From a checkpoint of a small mixture-of-experts model trained on Wikipedia.
Training: a variant of Adam for the experts, 7784 steps.
Below are experts of layer 5 (counted from 0) of a mixture-of-experts language model. Rows are named router (the router's row for the expert), up (a neuron's input weights, with its number) and show model dimensions 0-255. Each number is 128 + 24 x the weight over its row's rms, rounded and kept within 0 to 255. Numbers have three digits each.
After each expert's rows: a language model's description of what the expert responds to. This comes from a sample of Wikipedia text that the model never trained on.

# expert 24
router:139160164101114100092126135137092132106180153162113178166078140157161127114141159170154115117121099166110171113124137145100163168112206113168091070078134146130105113111111154143174154144108164128151122167124080157101096082161128144146131112154124136146116114156122107114144128123158079112130124096113144107105112104108072149118099125110134078123168138147143119108117128094122175113164179136157115093050105131132151143137101125115138148075132137091115151114150162167150176132140138173097116129157146143170158099128106060161159133141142153112166148170143161104161131141113112145099094081110123079097152113131151101105115136136170123146143131130134140097119120121121108099142141134157136122095110144126145152133110140133113175152135129142097094124125111118138123120148117
up0:115128144118112145132123102174130127136127135123094139103131157162127113166118150123151142122142113114127094127144111085188129169129148139138126154107145147102131147109149102105125161172120098122115133127120156109112120153164142153111109139121099122090137134097124154109156131128120067161058141118095111118155099185145124107162152162116110108119143113128135111125148147079157127095104166098148105123112159129088112096167129131159145084109112101158159142136149164115078103104174146144134106110159102157146087119093098132140123161149131118146154129119110155131116130142136116124109169177146166185137115156094097123157175150159121127137144129142169123135127096132129108157150114150124121147142099103112126141146090147123121088132144118168153136122079182110107109110142163
Description: Adverbs and participles

# expert 55
router:141157163123093141129158092124122116137104138151081140138120070164120126121135163181128143116140122121133109115121152125163122149132134109120110118122108149132116100097140143109132125118149110090117136101101126148138086123139167180114134144159112147163129175127132126137110176129105105118108089111116127171135146132129163165104109157133140107160144119133145150144093126107133169153132141061159127061086141108117135140176136150117115148106114144144132102109163136148134133152133138114120162099142150135134143110185090121151150102186114180110106140166152131126160129150178102086134083147137135086122171106119152124116127146167129102115184129116099104127184128106149071142118134117113137107099113126134127114104138113140124169177147130121146118124125178138128109133096125
up0:130139110151116149120133104140105150110082123118116096127153136138164120118165121160145155119111107092145115129117098158093159140071111129058149106100115145119131124138132145099113149146111128121112151079107119112109104124120100131102105100120155156149101131116124131144109158094116129158110062152129152130118111134154135091147134112129110159135122139163147132181113123146113124137093134113165098205148165137116190135151117113163130084108116153122069156118108138146130129121175098092111165093187152124129114105124135117157130139129147109120090136128126122110098115143153143136124122139162100157172147171080151112132118140121148161104079120113118149148101128148125116080181138086085136151142103162122131172180128151135129148124130139105142154123149131101119153161155137
Description: Adverbs and descriptive adjectives

# expert 56
router:108138081205155153154085110158134161117120138104107173139106171152122116161099114167106108104096129124138150132138141104135157146115153115136087121145143142098085161113139153146149119089088116113129113168114175152133110101161108151128119153138131116130106137180169113107129127117186157144111107100123089149168163104155105128151158137156175112104112122156124120130066121168114184116096093130146152118099126158157116164130101126109132136146074169090147150102115156131111095150158152150131137127094163160131118137122138145115184139106106138131142155128180138144119147158108113101096117110151103108102158100128114142167133143125132113101132114125147163105070088135098138132124153092140131124141103140129108153152111119122074130160139130116167122110139144143124131148161155
up0:155118139130108169122139131139121130143148165114152125138127112137168131161172131113164111123120124168108123144142132117088055180157110111132113143123136155115120141120125133076128124124151155161150107109176127155111142114127128117136141124148121114088126094112113135099099114162160116135119113157147143149136127104136097118112151150119147112172115097123077165153130103115147113138145084134133125109147089111120109120135075120121154115138133088119142075094082178143142124105157158172105130180176150155147134139124101146148135104146140130145134175147131114135147100159096142148127114099134118123100103141134130139147104146102105146134157098076154125135119105126158144124136108129119132105108135077172150131137148130156135128126130177091165105127144139173127115128083151
Description: Common nouns, heads

# expert 46
router:112127173110166095122138139084140144123101125106157106140124144176185168088108137143126129120090113163141113154164128112112094166151161117183111126094105136163118103137132121117129135092117081138108095104117113186168107080093112127158135099134139170105158109118176135118062130086103136143142150059143137163129117143084122134129135158110101106148152096113102172118115148129112099125164157118072091115093124139086116129150118086119130127152143109151159099132129130106087132115138130131153146147119147126133119108102115110123119151112159132118135149139097164154116105097105129124097180132070145087114136115103145105110174106126090140140129113133164158140090136113105164091169112110130105126137152149154116123123197089121140138104178123150115132124120167148163129149142117
up0:102124116146116154139106123153094150082122140113096142090173088099156142125119118149172079125144094097093088129108110096129140127114112140080088130141167120159148133153089150125132124129107121126152112135138095136124128136112137119151098114111120156124180120151157132104157149118173162124138087123124141108162126101117127124120108102132118116107116140150158129152110105178150065154090134102105121154120163110119113113158105154137132137113112128137118118089123119119104128132122132132150124101178153044138120122124144149182089145149143111153128117103098136128125144130120138133109149097148104119127089140075146151163159123124132175114127139119114139127137098101113104150161150144127116153146118139138109126147141119151111088133099122136127122137116176111100122104143160
Description: Verbs, roles, line ends

# expert 28
router:127130127177180126139072157146127156118138171102138067143148121103128092118115143100117178145103128147106137116143151126109141151120133154117148134101095131125143117134137117118107126132112109116103132118147120096102140101127134118113106107156131141108160100100103155145145157147152133138135126061107163142080149118138152096117194127166148122135126107162105148118149133127094122150100144130084129087176138124127177174071131147165124130129121119115150120088081102119121166141198151131136098126133102136170103167138136125133079155149184141127114158131119114140133139135135151173156124112093174131090159138163113122120098155164146152113095173138136118109116139126159095116156139091104110156087163106137175105143129147178074059143107119079111121089148141131141130125149141
up0:183116158186112150137111092181140142113098071123113157120096119132100101093170083136150136129107115155163133115140130134114128123124145143153107149105148146166130099137130093132159130110107129163181123092135121122147084137067148163137122157132132119151124170116148083147084127128103125105139078096136101109122119084142113140134157128144194116127159147155137119112133124140149098141128140128139164103136116111127141145109112128199142110189134159144087134125103114151165131118158134105149108094132099137099111179110119115098103100116120121111147096107176129088159179099141127113134109156145119147103120114121162157083115137098150141161089124092159144129090140142132084137134110114153125110145147102124151173138091141144124095123106139126120147102130147167155118148109135
Description: Numbers in tables

# expert 9
router:129112132097083121112095143115156115112167084108097140139163148214126158188134141152110106120112120121146125126137103147141097165113151116120104103106108158147126127146164117144128183112149124120146085138111168125135156100150113106100104155101149119171117135133145140120114147149136148098096133114096146143168134096107149132116122100147106157161139110105096108113087144086131122159117101124142109130047108131121097128128138127129072143144126134086155128146159179164110111181135109149168127176094136126127141092104154120147114134154139136148091131147128079087092073128132136105134169136138157128152148113095147127101139125161143121167152132097139126135098160187089148118118110111140127142112109125130135087127114127117155131173138118170150140161146147149121136136094106
up0:124181112097113089093143127131194117150096107128173100134053149150088132154107119100147071078160136152154137119139084126111098128119144092119147163139132163126142106173131114163105153147133127135105099152119099116094121119098107152127131142147087075102141131095119082131165117149121122148115154127130073128124157143176138129089121116121123138138163150117132128087114118103125119081139129151116164117143113120129111124132139108147126112118114135170127120109114179105131176117147104107141144140119108126141152144113100159104101126108139145179118095113096151106134099130102114151197146173122132138111148155135126120089145141104151141124125113104103156110084158148106092057136132070110096102142148069131156128115129168153106099107150160130128136111151110112128127172096146
Description: Prepositions after verbs

# expert 63
router:108173104129106144132129148141157096137138147113115179115138149221146122167165163182096109108118135110154133120110146121117142135117170093160095114145153145129123107119137163134148151109135125104155122149091146163132125098164117129080099156150139131109096148170150098087112129126168135124121102139140116146173179088145098128098123136160129129144110094130099092104084130113099153148116095132139139118067149150141119174132108160091144130072095168061163129098152174147123115140131122127118138140122135167109140129132118109149159128155117108104107118143167122118117130147143091121100082144136083084131157103120122134133123152139132109101157124138100142104095125148093113077100143145138147145088077162145109114114113121125092193166122132118149104177163154150106135141111130
up0:138124102128141146161124083102117074147124163109116087157129136068163152154137079104135165111132090111112108149124104096138124146120107105097109134086109150129135122157158137103144127113138114137061118136145152121122121155115179128146134132130114128155128121126091135139097087153141137120146119132098137102118092105115124145130126134115120121107102119125133149117164135151145074111105109139140141145090193111112131108163157139136155108172126093123131102144081180130135142097124126128149148146156127107129104144131121124130091108101126138146124099135126125122111146119126146127139163129151136118171111156167124093144118151130115174140152155112116154132100157125134167164179150126107142107137158140160124115146153097125129096114116091133112215117117158141133154130146110
Description: Line breaks in infoboxes

# expert 42
router:091125097090133163144139136146145140145118123117135152127091169129145127135142147148094100077162128139166177126141142113082178116122177125106099106124157102105104137089136148121114113117102133133172096133110172164155092139123136140113116121118105149129142107138155117077113075105178149113105119150107127121129157121140099131174121144083152139167082141167134145089107141126100148089057097129138108134116124140160062145116132120094121054136060178102150143138121139135109096171129102170123130134096162163137082128150141126149139193130101138127096105117184083162129113146129117109128149127175142130123134119156101146178133147098130128116142163128165149115140111131128124119116117135101148112110100101128136145174137124111125135128129138115147104144114116108111117124120169
up0:143132106111175116086159140140100158161149103115134120108164139115108150162097163143072153158177087140145112116142136132150097131122124163097097149116109145109101144140113151131108087136131085132111106116099144120106155114127153124077141102109099099132167128139128112129134125097136116110155154136137121152130105174159117180161164169100099140127108164101155135129149105098153128147177179130126171146126123140141134164132126116109138070157129148201113085135147145145124163084110125120129122100127092147157113117126148104120115114102134116151158082106127113162105121139163182132128106098104121116107139074121135167147099139119109099106129137153051127117111103142124174104173163149087120115142113117128148127124155149144099107128083128160150089127143130104134149090114103
Description: Conjunctions, ordinals and coordinates

# expert 61
router:153160133135104148132099132136104133106153110084158126147129101149103177121115119142121127150108136177123101108085136121137141113163111162159093142126105131101106161113127152119115142101147133147099160122143089118094133118156105135168129107140154136130150148150132115103147180117176129154145159096133117094133087105098119151120127091147108120157143160161121096134109150164149152134121118121103131144103166120121127116097078108129142102136140125064113130133118101132142116095127136133125114138136105084091183104155103136125119121128099115113149126139136123137169177104094119115104129109113087030139139109133104122117122124149119134130131135115149124132103121122101119100098100100124136119115103142154120112155090116123149141145119153141157076163122161124117105065132126
up0:163121124158122106092138133154130135138087138119116071148140132130086131167127110151158137115114130159135116175148110140149150126142135109124102090098115079097121139105144146130121110140138077108135114158130124188106084111127146149119164139089109188128142127122159119175157154142106178180149109166097167174155110153090091123100103126090150116151112108141067125132114121149148104100152149080123127127107132105092095126113099108129099091136112097098167096119166145114087151083103084145142110138107115093190123077178163127108115164116105092108124128161124097130140102082129161109125151099126151127119140096133136128129114132102124150121095118087150150154127119091106101103101154117124125148126150139095107124103222130133135096105129127139138119139129146166150121127192080
Description: Linking verbs, closing quotes

# expert 44
router:103173104126107146129128148140157102140142144109113176124141149219143120163170160183093106108119139112154137115109144131120143136121164092160099115145150145133126111119147168132149146115133130102154130143089144162135132097167113131078093154151138134108093147171148099086117131131170133115118101137135119142174174091149106118105133134151124130147099096133103093104088135117093150145117096125139136118065150146142118178123102156091148124080098171063157123096161174150123117146120119122124135137129131167106149128137116110146154124149119109108103119143163120114117136152156102109103085142125079074125157091120119134134119147135134113097157120134110143106099115149093112073094152145135149155085069156148115112117111118128092193169128135118144109182163145147104131140106126
up0:109142085164107148126105127115094117153108144124150141160154140148157130116156147129111130101179115102110124100081120145142085130072093141151140140126117090106134113123158117155173108146166114114118142135185124155122125142133144080125147123109115085128093088108180116151115165108165140139189121106157123106118123149147139126132170153177110168120080141121092138106097100129127142159104133103110142130103128116143118150109148162075125090142132149145145134131127173131141148155112150178096157105146155098101123165118172130084129103107116142130141099079109105141119107148143136122087171113139156095111089140126137091141140134101161148132097135126148139141167142131116123127126141136120100138121133145166133141127127120123096136148145133093147146160133140103154153121127097
Description: Line breaks

# expert 41
router:175144147130114138089102142126100132140139116158144167125145144140107072103117102113125152181138174140167125144138109139148077066127103123174063122148131126128122147160073169128154156150074085136136147131154146072099104127118126158173134088109128168126097120146150172129107158131124134188119095145124116173156168091137119113120081177065124122127158146104109146138108150126101145104138097104115122157120122129107171110106132151108079122152141153083146146089162142114096107153083109151129120103116141109133159115162125123161116103168075127140128129125141108125086115120145101110095152111128112138162111112124137139120127144150130102094115184133126113080121119149152116175139112143142165117114146123179116116094117115121097117094106132126119145132142142125119136116131135
up0:112117157151162139149140058123152127108097084106138114129113142161127123135121087156139116105159101132105110116100170109146162142136112134124112148152130132103168179079165102165089103131115150133110104117145104144114126134111185107125150126142085130115165127127110107138150114127134128092145124067162090086104082158107123151142123130154160131090102146133160166162142090124156128153144171101167126080092149098121118150142113132154137132161110124184118111120125093113187096116164136137164126093149114097108099085106141133075136125084176162134100142101130159124107092126149164150140123129137133115110141149134122121129117133127120157158124147142098133165173141105112130122126096090134069136141133112095109137139138163182111113137122119119154176135125131111093143121140117
Description: Pieces in foreign names

# expert 33
router:099145153104133158095071102127133121125087152123103172149138100087122079107091149094116114131099112151134129139086162165092081170092161124134147127151104123147161102102131146124132137153137165084117172137096157141145122093128112135125092089147112157153095102130106109127166122104150143157126089121107073109075120121144128148101156104129131133115183156098120150097115138099111127165102125158090163106134110118153154163145118155142089125121105102130106145123139092160086175132153131113136128147126139128124161137151120159135116169130098156127139121157095117105121148152075122149133145101139110124155126129156130137124118126119131172162103138141155150073146100200102147162167131117127147130174150111145154137125124098160138145107078126102133089099158153129111138133126105
up0:128125140096156127138126108094138103107124109141135099156135125123148140098144102112096117166106097077090143107099143104136126111067166128092126108105137147089107154126157131143162120110118141144112100165130128119112125134152112111110138151103151083143107164120128126116084122082108142102134194130146103112182121110133143106104115130109155130152111069159117126133097165107138131164119073131173130125166153147101107103170102143144132120135102130115118133144126123117131139161092140206131066110134130159180099140108156145148139073102149146132113131125160131110162143156108123114112127149110128167160125133129145060143132131129145109139143117092072093132092194142096137101126130116127153177171102152153130143125145167124087181120153120122097128155125115115166099121106149
Description: Table numbers and articles

# expert 50
router:109139187122123139128097105125128116162124136102151138161116131121081147107172145120143107143103127114100145055093118115170158143137115177148050135117149178121111105092097142111094095098112125164137132120160118114150150127159139175186183132118098162132130137089116132149121141146129108128117176143134119076112130119120114200104175122108103121148153148084107116167136101149129132123133137097141108120151109130135149111142094110125144120117145139166128148127127164113124101164125111132126136110128118089119121139086110158143124084120150166165133098148081164102169162114128127095168130115141102119094117102151118102137125156116145142122179126142169153143084113126108110095068112150124135115124138134165101130145151140129124138108128123116126097123119146117122099073156129
up0:111133163120130120110079152095145150130146146140158154158170174155124115148150122136122170139117131159096094133140130154073121099161135165163161154094146128142149128137085141120175108166130141165123156134110129140089115118124139115121110086149118123142112078142093146148121101148101133137120141061109143176147121142098098127098108113097087104111163149131155158167139166135122140128122150137159116126125116111148156089110113119089100134134110121107098135149169093146115162125135129115156097128152104112121149156137123103111111115130128159133126094130142164109132162088131101053172103105137097137146134104145152124162081102122144139111080128153138131097147138123113099112166110128103115133140181138121122120117161087150174117119147129139108111157121109156123167112104134
Description: Years and relative words

# expert 40
router:145099159128114116127157104129136132155135074151106111131180142162100111138128087138147144134132135105128118146131103085139133115136113149091110164141090096118138173104103132097123089147138161094145118104115100101143133187120119131142132118127129124170144137099126133145125147131131079157103186131085151107119112150132144141141114089149132108093138154176161118155149140113152106142126159116103093143156151148167119105131149126196126091187143124158108154214146111071116169117122173130134132096166113113110113159155156138112080096089130088157108113101123158132126110086093138154133151141142125134124121141123130106103142071089112151139098126133150134126159095154106109171119150163125149121139115117114139117137122100149148091104113109203173152139120127135139125161104145
up0:151133135149149116109106158152107114118126156114123133113148127114108141199119195145131116126095137143112133113141091144080137159103142111138147124109133144151119147190152131141118115143133100121112129146112164138175153101116102109110140153117119109140105144135136128152121183155122142136154070124092123147124138145133133082128139118148127126136133116152099108121099120174109112126149115131148137099124139117157146135156154139128139143126173107089157149128161158119139127126153137105098120140103167120100160096140174116117145115140129116118129157173143158136161140154148161103152094118118100088138123114110118103146160124103124139148129108109095088113074136158121132138129156103095143096134150165122102129144139080137156159170191078129172116123108112093162128147126101
Description: Mid-sentence commas

# expert 57
router:105153122101137148147127105152197110121165120117123169156113116195149105143152154161144103123135148146122147134124183140106106148160135098152112135140145128132143122106113174100166169141160135130159163116127123138172097068129140138150088104172116092095118139180148118125161132127131128137148139115132111139116184121110165116077109146136082143121155154134106104076090124138128126110123120103167159140070166126141118151095098088122103141070100171123146133099171143145109128134123119093160140126164139139078133160099104091123161119109115104117109102119144142103120097153117095107074145101112131094110117120110112148122144154132122116107127155140144130098114132112110101101151114162124111123147137157114105099122119099114099173156143141121117146172098115136127143122087110
up0:144087163115116105085123106128118125094080151107127132144114147162158141111106161131161132171115121108128133166190142176141108132118104119140110136144144123136132090137138140125130115110124047122157139083150125114074114137094139097089080135098128119097152099131132116154112151135132125117151175156112121129159137148106108129103134119107114114111149106166138138126145133052144113166136112117160155128137109151106160076110121120120127105131145131170081121118129137141106108159072098137164126151144091115130128125111149115179141179116129108166125144094077188140118129132137111165144163133117162079131101145132079150137098104129112153162138103156178170144125155134103103159117128137106117105189129117115141106127145083095114123132095156117091105126143146123105148133120113
Description: Common nouns after determiners

# expert 29
router:129144108164145154152096133125162118087116109100158139124124127116161101118138146106106111165129145117101134128122173169098132137177119130146176125128152136139152139153084152123116124143118137165145138091148138136113107102114144149146119125142127123109148095099136119188117127166132106103167109122121147120103148119135133121126142133147110131114137131138169141104138071115109130131090136116107144107207148130137194110111083120133143134154173076187143152133090125137105136142164137110135147130115090113164133113128104100142075112156156119184107121144120127127123123167115104123160096103129122143119138100160083125118122149153099124161138135112139110128109146131167114087109142127093144143127153083122131122103143176138127126108106089092060131108175112144134125112107167
up0:114149153140123151176137137143107115110086140105115158121159163147107114202128114139118101120140102111122122185160127121110158082117133158132163087122150179129126132113140118123102084105129123125143145122102132139171112130145122100086144159144147130149117121141128080136137153126118125127126146127129100134128138117090100090109143097154127132141159126145114088110114124139128098141120072171115125088125118119143132148132089115149145149175095145092152134095152124166157093143142110110130155139151152123139123081141157125105134154104132113105144122131188110108101149124134131154091132140094117100148123103142140149109125141115169148141175122118123139073077095102146104111106133145125129078127158194111131143148124114130144166186141101098141113169109163138123136133147075
Description: Digits in numbers

# expert 25
router:107174131088103148105105112106170113154120132101114151164130129162157135107151125145127078185120213090098149106127114143108127124169134072134049109173156146175134157146087146099139123132130117108128142100139125090091145167156143187114087094123104133135162112112113110135124100151141126148114122146110134163125164117157095120148098131116148158094123121157123122100168121114114140158142138134149139117117154133117142118107108116122133096094106079141074148166148145105102148184082164112123146108128151145141125105093109102151170117172157094103141111120072124172096142171127122161170097118133079127170098118134084171166119130105145137102173142142104150106088129162123125126105112180114149154085123155120101137142128124089134119126137081103123148147129126131108136121123168
up0:120114134152128131158124118128113116155188140135134096088114169127110069132153154141127122131097131173110162144114094156124076094135116165142103133113169130095138150112122133141120147129072131166127100165143113142104112154148162116129147169115113107131096151155123120158147143130124150097148159124123149161124153153113112146133141103115138137103088119110140149124184096144119129107135109068127133099165092093148120132157153129155101111115150127120156152100078105133146171105143104096127105171110091113082131104131089118126149138107157138127139137105094146189132159115156135093156119071158101123152159166126105139142122179128100134135115131101117119111143146080125110138110131123167121102146158121121123131137168113140110112141135143140127106122120118111101149149136143
Description: Gold and odd pieces

# expert 13
router:119120084182118120164128131145141118118103144140082128106125101128112162148134168133116157086108163112106151136150120081116147153127117071094118120127095146122093170170132132137107126181102106130163123147140083121140166152115109113107117136139133157103113184139125103086147142143107174094088083114155110127178142167145111129117165140097132074099121128128100134162113132131133144157125106101154140094142120126139130124129169089107126131147108102159129131104134092105134093177157146174108108136121167160133128111162121131098177130114123110113127119133186110162148163145166096128147097173124137106123155098110125107144160141105131094100124094091112138124127138148158152140154182104113100107131101141139141146141131156144100153115143118118145094083164123126104125147129139
up0:101136123148141138157127118106107130100095132116156138153132142132114145131135108144104133098092161157143164130132116148150146195148113131094108115159143113138146163120120173098162109103084108101087128133127133121134117134124137137140201134127106084120109173163091124079109129118159123152130157129102130164130131161124125134173110089164137132108128111153045136144109139097117129137100157104129127149103167089176104093137155149128153107096172099123122080139115166150135143162125090097141142150114127114134088128168143137073111124095121167152141094175133155139136131101190128132091086124122133110120132114116177160157119145069077165127149113115104118080154128122127131157158116147134147164140119195129114144172137122154122103111115121139117093127141126089103129132133150
Description: Adjectives and word-starts

# expert 0
router:111161144102142148141142149148131144155101120137157153104143134172124124134159136121118098057124136090157125113116146125148156127134132085119103122125156173151102114098125106104149144114146159131183166144089109150134134174161107159119122130145148098072113110138105134094130148111108177087095121125108142114170107134163111160122122156098117118116119161176081122109111137133103159147134107114143099123131173137110106161135132137104140132081072168106145130091129115151138128134124169123103109160113131125094155127106108150115142132132129099128121099153122148143145091127164106154147127169154113100126166130121103128136139133146114135152165140155142125087104135150158148137108131149134121158072105158125123114114124133113135149158110146121134140128128141137103202097120137
up0:108145085138120105113096133128107122133105093140135137128143139133101159153135097123098101140094080081120100122081130154124131174093185088112115137105137145151149083132135100124098156158148122171130123107115120101090130106089147082127142140169136114117115132118144144056126127107097158102128095120104097145122118175117100103139153120156093162163148114140122145123153131122144097096148075119157139142143143139114102125139163096153148119127121089151115125065104130118189078119132125133122165121159131134141123093116125147129097102126181111121107118134116135089084140147181155129158123113131106128125097153155141117100145131176101111184168136096142154105118129134165114105131141079145123167157127123118129155140122129131167122132117151117117160098148135141151156136168118
Description: Determiners and quantifiers

# expert 16
router:141155138130129115138135166109124121121126145151125152084173160141095128147158134155126102112138106113148142148141119132139107088141098138084124147143129119088077136081099123105132125122178176122131143119111131140145145168196077102163153138124173137160128124090110114096133146148152103129095176147097165114145130166141112139139146107171156130129100099153140083135086168100137138160101113131104099135157134143163121081164094120137136098126144162098133152183148138138134160136106162114146095112149114144111161138157168157126134087128156122155141103146142146142146110102141142127131144158103118137149147107117128120125119084100130158129108107110170146116133113123133154148127174155131143114103078138127164134143107073130128089110133125156124115155119116117103112139101164
up0:123122188138137149135146131123112109101159110172118114138118150122131127106115151137135133127131130145107159156121125134120113148110078140143106128120108082175177160109145130088123152127104130143115119089113115112128109115131146107152121136144118150135127133112151150138115172142129140127123113146101149155115125123110152122115112133110139131155132131103142139147144152110132131179158112092177135155100179118102173127098174117100070149142152140152105131138135118112156150116131074098103149176123081144105108142145127146150108121136134124123103083099130138134117108118153140135129150149117159105160137086132143143105132162169076135108111119164111142087131125120110154084113099150096127179129129141047123138072138104119190132121095130151109121150100134104120130155143124
Description: Determiners and clause links

# expert 39
router:122113070166168136157124119146141125112152087116130160119148131125115154124130140123162136130140121139120097120121125082111178133123104110069119101125101151086124141115155116138115121120094148110093128156113108094103102106124142150134161097150153110139121137139147120105127125139144155130094121124142082110147120128122104168134109159156123156177139125180129105137093155153126113176114139145139093112100125132173129172118143153134098161111102149103088162150082155148150115109129120126102108128133115137107138130137080155087113128142124146121136158154175156115141164131105086111188091100157131138126136168172168116124071105128149116139117110157114112140127110102123103109123144104126180152103085125116147126119066151159113137115128134153157084179124136129134112108134179
up0:133148136093103157137104130125165151161143141084160142118141111142133142125121102149164145111140102135120182081124120120114150085147129114127188105136093146148102106137116102131126125144075097110148172112135165173127129150134135089084163137133125152113102071119154172127098120127121089129113123133170128148137087154087156124098152114156144117061107117153074142154171156148149132135122153132111112126133140123151101104127115070097147123119130144133093081092115128160129109138100120168202079083121101134130124138168155137107120194101102157157183140106137102115152125158181102189089126119141156124089109110144116133130189105119143154157095130113149126160108156147125137104170134117106105146103096111110119108100128167143110095119126138121126174148112102153113148145123084
Description: List markers and conjunctions

# expert 52
router:107176130124168136096071100131137126110149073123101123124102114255148125119151142148119113112136141122130102133129153156105145092146088089169133102153152112125164155080118127151133086099171129151121142117124140163115129126122129176121107115151076141136116130123115116136136160110149120098124126117132131157133125153148139133109130150124130133146133114143160137129104144094137153150090111089155164102124132109113110155120154159155140151117133132181154142113142150164132111105137070122128141120135143106121154135142118144099128128142180107149132105106150122140134098123141147143131113102117123129094106101145113101082098093155138089138121147102121126128121102152148109070126097110124104113150097111133143134119099139111121124130128159114169116118170140103157127126140102
up0:107101146144122137106120118147052154118116107087161180159110115125093139139135146105135126126092151116133153112136135101120176147152173101131170145128144123155108120120089082096098151107128091165122131153110117130123144129133146112121119119128119113092133155122158102147189142154129114113082121137144097149163135177124122110064144118128148168130067147149076120143129113180146094129154163159133127165122145154108142115141113130119110114180076143118141076145136107091116169163135140198146057153130113122118127158154109080113118173108127135127117078143132084066133098147138058133145191096115159149142088138166143142141129107114150133129101114152124137131152152186109125127112135133109117108106131118150132136126144111111179150137123126120144133155150158068114145135153104
Description: Line breaks

# expert 38
router:111162120142133159135143159161161090149157102122137148104163132190142147133151171190130106145136146130150136110074123114110185145132132139165110104104125161106121134075165143150146167141125135119118156111090117099121151094169122136118115097134142135160111091102150104106105111151188148118109129142106118164156156103122116141082152137146098114145093104122117088131107118132086140151108109108138103119072118136134134139099091115094126108093092157080130144151115123137136139135120135124114109174135134170086139153160146129141116137159128122108100136137176162121111168134122094095132090120149115100148129103145100119119107134115140151125137136121145154128102106141095126115101152154121138121111092203137117125162123120137102157129109129147148102169147153080129139104120132
up0:103095160124112117146139111107142135114138108092133114117139156131097154120120072134119117144125106097131160154125155151080121127146105131195109119128169136132118172122138138108155112136111099133150079171157156136085108157141107195135139138104144119148108107127129117107149151108144097174108124131123149165123142124115117126148095168133116115104105130100181110137155144033163134153096166095106148174115154110155107141130134119124133097116175137138124107144124153111134168100090112149186129109143104145124150124078134154153144125143140084117089122169112155164122103112070137136087103081133118144084121169103165160078136123130144154139086163124134132114100101129148125134152165090151144141114130148121129162134125090104114150114108175126142091150112103120136131117114155
Description: Sentence-linking function words

# expert 32
router:134125120184127107119099125105116119094105136112159126116112116114122152210113120139135148081132114132110093132107107088127147138111131109120124122103105175083096122100154147130132162112125106117086117128091120127139146124147148080144113154162128118080129142120108135068149134127158148102140104128082115100111095115133124098123145124165187165133140152147068132154123103159152101116122132117135151115180093133124106169101117131174172149121096163091159106140105108148152145091113087125122047139099122147113118184156131142108129140064159127138150142120164144149106107159173148139130138138113124132105091100156142124140090151109128131146090139122092144089141123136168140113135132107123109113153116139114153151119119150120098110129122097128170136116152150166133134147185126
up0:113098131079177108130147132132103164109085146124141135101152132106125159154132120133159177079170172161164150170114140124148150170105111093090142159116126159133114114163106180157137115119123165111115112140138137118114132140094125118121163155150125062143123103111161157111102081142105138118167090125080156115132153101137147093119110163118132105127136154147137129169168115127128119128127146068118113075145102131088119125132111075144098124124134156140148143103156142135140098128144117159157160141112089162139142104082147139099128100115132137128157138148132158101111128148155119141127099189132141086124138160122124126064142162107155156165108152127136136109146147154153122141139120142181116136110103179117131133155124145141155159148083129149112114123136135144145146117112100
Description: Table cells, title words

# expert 30
router:137105115197149113157122112105117152126140139174130181148114149138139110150118099130128129094132133119157135101152137150131149112115175109087126129110126102101077135110116147170143114142080101107134132140117136149143112128132135161157099109126129104150106133130129082107156115124171129145107146096115090100146132143169085124143146165139167112137141127155084096135114107188096117092097142154128152092131121147143107128107113115139147117093114135108144139121122130135136101137178120135163087108155132171170135137142128139153119158123106137135145173138177158145098111153128140162119114121127111141115120096162088146153122136096175139132134115126143147107152117128107061101122124101150128083107111141135113120114092148163116130155138097144143136115106087111116133125202133
up0:103121103136137132154112119110121128190125115120153106062133167126142146117162141122111106090122087143100107127137152127141152155112136161115135152160090157131098131087125117116119089146067127106132135120160094136132134118137141141101152117100132159139125177096112123096148089067074159127155125131128159163061124131112105106163098089145146124098118171123139143127126103133096102126105099107142136150132115114101094154117104132136096125141114194119153174094118152130153099119146130127165135119108115109108084140156109180135136129117143128129121121167143142167132108141121141149099169131175137140125143160142155169112104124109128093108151132114142157077166158159167120164105147107101066121086162079125130127119130128166150144134107078125130134145130174150151134130159133
Description: Percent signs and quantifiers